From a checkpoint of a small mixture-of-experts model trained on Wikipedia: 13 layers, 4515 steps.
Below are experts of layer 9 (counted from 0) of a mixture-of-experts language model. Rows are named router (the router's row for the expert) and show model dimensions 0-63. Each number is 128 + 24 x the weight over its row's rms, rounded and kept within 0 to 255.
After each expert's rows: a language model's description of what the expert responds to. This comes from a sample of Wikipedia text that the model never trained on.

# expert 23
router [124 192 110 165 119 170 104 107 100 117 158 109 116 101 137 175 131 110 102 135 132  99 112 114 129 118 105 143 121 139 146 170 112 156 110 129 128 183 162 141 106 162 108 124 131 128 153 102 125 113 137 128 108 159 132  88 111 130 112 120 176 113 166 120]
Note and mixed pieces. The piece ote in the parenthetical "(Note:", plus assorted mid-word and noun pieces such as $, design, art, am-ount.

# expert 24
router [112 158 113 133 105 118  96 116 117  87 119 108 111 125 135 119  92 130 116 128 106 151 153 120 119 107  77 144 111 129 148 139 106 127 104 154 132 136 122 180 106 120 119 129 177 137 134 107  57 143 122 150 110 138 116 120 104 115 131  91 142 150 140 121]
Mid-word ap/ip syllables. Short word-internal pieces like ap, ip, up, op after an initial consonant, as in D-ip-lodus, Ann-ap-olis, cap, charac.

# expert 15
router [107 159 114 164  64 151 124  89 120 106 123 135 127 137 139 149  84 127 115 182 123  87 135 146 151  78 111 172 132 121 153 152 120 131 148 139 143 146 138 165 120 142 102 159 145 139 162  96 129 103 128 134 126 123 150 101 112 110 107 118 141 101 145 111]
Capitalized word starts. First capital letter or piece of a proper name or acronym, often after an opening parenthesis, such as (RST), (SMOS), (PSOE), Arena.

# expert 26
router [108 143 121 172 120 113  95 135 102  82 161 125  91 127 135 168 109 133  97 144 111 104 156 113 151 143 126 161 105 135 153 103 153 172 150 148 133 147 176 155 134 147 101 121 134 130 163 107  95  96 111 141  93 145 115 109 126 118 123 106 125 122 130 118]
Years, numbers, time nouns. Year and number endings after a century prefix (19|93, 18|46) plus time and quantity nouns like year, day, season, and ann in annually.

# expert 30
router [120 207 115 125 138 154 135 113 104 105 137 129 101 119 106 130 115 118 105 140 127  90 169  96 129 112 116 126  97 142 114 139 123 141 120 140 130 147 132 147  84 149 105 140 164 119 155 111 114 119 104 136  80 145 141 111  85 133 139 110 132 135 157 120]
ar inside proper names. Word-internal pieces, chiefly ar, in personal and place names, often in tables, as in Zamind-ar, Nav-ar-ro, Virgin-ia.

# expert 37
router [116 172 134 152  98 160 118 132 127  76 154 124 108 105 120 156  89  93  84 121 107  93 141 117 146 147  87 128 124 115 151 131 124 141 130 155 160 154 139 178 102 132  92 150 159 121 159 103 119 129 121 154  81 145 133  96 126 114 146 125 136 126 132 132]
Decimal points and participles. Decimal points inside geographic coordinates and measurements (38.92361°N, 1.84 m), plus past participles such as known, named, built, announced.

# expert 41
router [ 74 150 129 147  96 151 122 120 115 109 168  81 116 104 129 119 125 137 140 153  89 113 155 115 124 114 132 181 111 140 111 139 114 156 122 132 118 152 126 132 111 154 111 120 154  82 152  97 105 121  95 155  93 162 140  94 123 119 126 128 115 110 121 132]
Word-initial l and clusters. Word-initial consonant pieces, mostly l, L, br, sl, str, cr, starting ordinary words like light, line, bring, plus can-v-as.

# expert 16
router [ 89 129 104 147 121 142 120 123 115 113 151 116 109 120 149 136 102 140 144 150 119 105 156 125 152 114 105 113 126 149 126 159 106 121 151 134 160 125 157 156  79 153  92 189 162 139 138  82 130 123 140 139  82 150 141 111 119 117 105 119 152 136 130  96]
Table cell pipes. Pipe and semicolon separators after numbers in sports statistics tables, plus closing brackets and dashes between numeric cells.

# expert 2
router [123 136 130 211  95 154 116 109  93  77 153  98 101 105 124 157  77 139 113 135 124  90 165 138 183 117  98 133 109 114 165 174 111 124 130 143 145 152 137 114  99 144 110 122 132 117 142 142  96 130  86 121 117 132 112 106 126 104  96 129 157 130 172 129]
Ordinals, list dashes, table rows. Line-initial list dashes in infoboxes, ordinal pieces and words (th, rd, nd, first, third, second), table row breaks and separators.

# expert 7
router [139 146 116 132 122 128 116 142 103 120 158 129  99 110 144 133 113 154  75 147  61 110 123 112 150 110  84 168  97 156 159 150  91 128  93 172 142 163 142 117 116 128 104 148 151 129 151 124  88  99 134 124 116 148 137 118 104 126 100 103 142  99 143 133]
Biography and sports career pieces. Word pieces and short words in sports biographies and career passages, e.g. profess-ional debut, All-St-ar, presidential, his collegiate career, Award, medal.

# expert 62
router [ 98 153 121 142 107 132 115 101 129  90 170 135 129 135 146 135 112 132 105 146 129 109 152  92 118 104  74 128  89 152 136 153 111 146 123 177 151 148 145 180 104 148  93 143 130  98 169 129 107 102 119 144  95 148 168 125 135 122 103 147 145 129 135  97]
Subject pronouns and verbs. Pronouns and relatives starting clauses (it, It, they, which, who, that), modals like would and can, the verb took, and sentence-final periods.

# expert 49
router [104 161 141 131 123 167  91 108  96 150 120 103 120 129 169 130 122 111 110 133 127 105 181  95 152  96 111 136  74 103 155 173 110 140 142 143 151 164 131 155 122 143  69 144 165  76 160 126 105 105 135 135  99 131 142  97  90 116 112 106 140 107 157  95]
Plural and s-endings. Word-final s-type endings of nouns and names, especially plurals like -ers, -ors, -ians, -ans, e.g. Workers, Simons, spasms, Massachusetts.

# expert 43
router [127 157 130 162 117 151 126 111 122  95 147 119 119 136 133 162  85 136 121 167 105  92 169  88 161 138  86 142 103 151 182 169 101 146 122 144 136 149 163 146  84 152  79 132 142 132 166 105  79 120 101 147  94 143 158 104 118 113 132 145 137  83 125  86]
Codes and place-type words. Final digits or letters of codes and route numbers (SR 172, A190D), closing brackets, and place words like County, District, Street, River.

# expert 25
router [102 133 114 153 105 121 135  94 129 105 127 109 100 123 134 137 123 134 129 137  98 105 123 115 146 127  94 154 111 142 162 174 112 140 101 160 154 139 126 155  92 124  88 119 150 107 163  83 133 119 143 149 134 119 122 118 110 135  70 128 162 151 172 102]
Table numbers and prepositions. Numbers, signs and dashes in table cells and sports records (9–4, −22.46%), plus prepositions like in, for, from in number-heavy text.

# expert 12
router [120 143 105 158 123 152 119  79 112  85 165  95 107  98 142 163 100 111 108 127 124 124 161  94 124 134 106 112 101 128 152 128 109 167 131 144 134 160 152 157 119 137 114 147 129 118 152  88  82 115  98 153 121 123 135  91 100 120 128 138 140 117 183 105]
Commas after list items. Commas ending noun phrases in lists or descriptive clauses, plus linking words like and, including, many, several, both.

# expert 42
router [101 127 102 124 121 144  93 100 128 122 129 113 107 119 160 149 101 127 113 160 119  99 156 106 156 143 119 160 110 108 166 138 106 147  93 174 153 158 147 164 111 118  72 168 136 116 146  94  88 133  91 154  82 123 186 102  97  92 130 125 143 109 152 122]
Place and institution name endings. Final pieces of English place, school and street names, such as York, -ford, -ington, -ville, Kent-uck-y, Pat-rick.

# expert 20
router [122 137 120 114  88 131 109  86 131 120 115 117 122 127 153 124  74 119 138 160 114 106 181 114 123 109 108 156 136 117  97 157 105 147 101 134 171 177 137 130 109 103 107 146 159 132 137  98  92 120  76 144 152 120 168 110 132 114 128 100 159 117 153  66]
Inner consonant pieces. Inner word pieces like ic, c, b, sp, -c inside longer words, often scientific or technical, such as Helicopter, Nucleic, husband.

# expert 56
router [123 154 134 145  91 153 147 113 107  86 140 139 120 144 139 116  76 122 103 129 108 127 152 104 164 140  89 139  89 113 149 118 111 155 147 165 136 155 145 126 130 113 110 142 160 152 127 117  94 100 105 120  92 146 119  93 122 115 138 119 158  97 153 116]
Connectives and clause links. Connectives and function words linking clauses, such as when, such as, so that, However, of, and commas after years.

# expert 52
router [ 95 159 118 157  89 112 124 119 102  91 146 116 119 114 132 157  95 100 121 165 118  93 155 118 135 107 131 182  90 145 165 136 123 143 122 146 135 149 135 141 118 148 103 144 168  94 164  82  78 109 134 162  97 164 131 120 126 113 125 154 161 130 152 126]
Abbreviations and pronouns. Abbreviation letters and month stubs like p.m., ed., B. R., Apr, Oct, plus sentence-initial He, It, she.

# expert 17
router [ 94 160 108 157  94 135 142 114 133 108 162 115 114 105 153 135 112 143 102 122 100 127 145 137 145  80  79 154  79 127 145 153 111 146 116 173 139 152 152 164 112 137 103 139 134 126 168 116 111 114 117 156 108 116 132 106 124  89  93 141 139 138 118 101]
Verb stems after subjects. Opening pieces of past-tense verbs right after a subject in narrative sentences, such as d-enied, trav-eled, ag-reed, includ, contin.

# expert 19
router [ 93 134  92 130  65 135 115 143 106 110 134 100 127 119 144 119 109 160 125 117 103 110 138 132 106 118 111 136 107 125 127 143 133 158 120 140 122 124 163 167 124 109 147 134 157  86 131 112 108 132 137 148 138 118 155  86 108 115  93 130 169 129 145 115]
French and foreign word pieces. Word pieces inside French, Spanish and other non-English titles and phrases, plus accented bytes, e.g. la, des, a-ut-re, p-our, d-épartement.

# expert 5
router [142 151 105 128  87 154 121 132 135  80 148 125 123 143 131 158 118 129  77 178 122 103 156 126 151 132 104 154 122  68 128 146 107 119 114 164 136 157 157 158  92 133 118 138 115 139 161 124  83 113 102 170  98 106 130 133 118  85 116 109 158 126 138 134]
Mid-word name pieces. Vowel or middle pieces inside longer words, mainly place names, foreign names and nouns like Association or education, such as Maurit-i-us, Ass-oci-ation, educ.

# expert 22
router [ 90 117  92 181  84 152 102  79 129 107 156 110 129 123 169 153  78 129  99 100 125  98 155 142 137 140 134 142 147 118 113 126 118 144  83 171 140 129 129 113  92 135 110 172 138 110 147 124 134 119 144 161 103 116 131 120 129 116 110 120 158 119 144 118]
Taxonomy and biography pieces. Word pieces in taxobox and biography headers, such as Poly-ph-aga, Gastrop-od-a, Scient-ific classification, Syr-ac-use University, plus the, of, in.

# expert 36
router [109 168 132 122  87 128  95 117 145 109 118 114 110 147 180 143 101 100 104 116 150 121 141 124 135 151  93 171 119 134 148 124 121 114 119 160 156 129 167 124  90 124 101 139 152 140 122 116  81 108  99 147  89 155 166 106 124 119 136 118 143 108 133 131]
Consonants in foreign names. Single consonant pieces like g, k, v, h inside surnames and foreign words, as in Hil-g-emann, Wie-g-mann, E-g-ypt, Jär-v-i.

# expert 8
router [ 89 147 121 133  63 155  93 112  89 129 133 128 119 140 131 155 131 114 104 142 116  97 150 118 170 105 118 184  90  96 152 142 130 126 122 157 129 128 156 163  95 127  93 132 142 131 158 108 110  99 130 151 110 151 139 102 102 128 103 150 152 115 139 100]
Surname start pieces. First piece of a surname or given name after a first name or initial, such as Mc, Sch, Sm, L in "T. Long".

# expert 47
router [117 137 108 125 128 135 107 125 104 118 139 140 109 125 164 152 107 101 130 134  92  78 156  88 146 141  87 132 124 132 142 140 113 139 134 159 155 134 149 124  62 123 101 103 130 142 164 111  98  96 100 166  93 161 130 125 122 147 111 132 125 100 160 125]
Verb endings and separators. Verb endings like ed and ing after stems such as serv or return, plus commas after surnames and table pipes or dashes.

# expert 6
router [132 139  70 151 112 164 138  92 120  99 135  88 111 151 141 164  98 120 107 161 119  75 138 113 138 108  87 139 127 168 139 163 113 147 141 130 140 125 127 144 129 138 118 132 110 125 161 127 131 127 117 149 101 156 141  86 129  93 121 105 158 119 152 140]
Taxonomy and infobox word-starts. Opening pieces of words in species descriptions and infobox fields, such as gen(us), stat(us), d(iameter), Spec(ies), (a)uthor.

# expert 35
router [103 155 141 172  99 120 127 123 109 117 159 124 111 111 144 141 104 133 113 140 122 103 142 110 138 132 109 165 119 112 166 153 132 160 104 142 129 147 140 135 125 140 107 131 141  83 155 130  86 105 137 142 112 144 155  91  87 125 129 134 127 124 177  93]
Symbols and odd bytes. Raw byte pieces of non-Latin scripts and special symbols, such as Greek letters, subscripts, linguistic marks and code letters like COVI-D-19.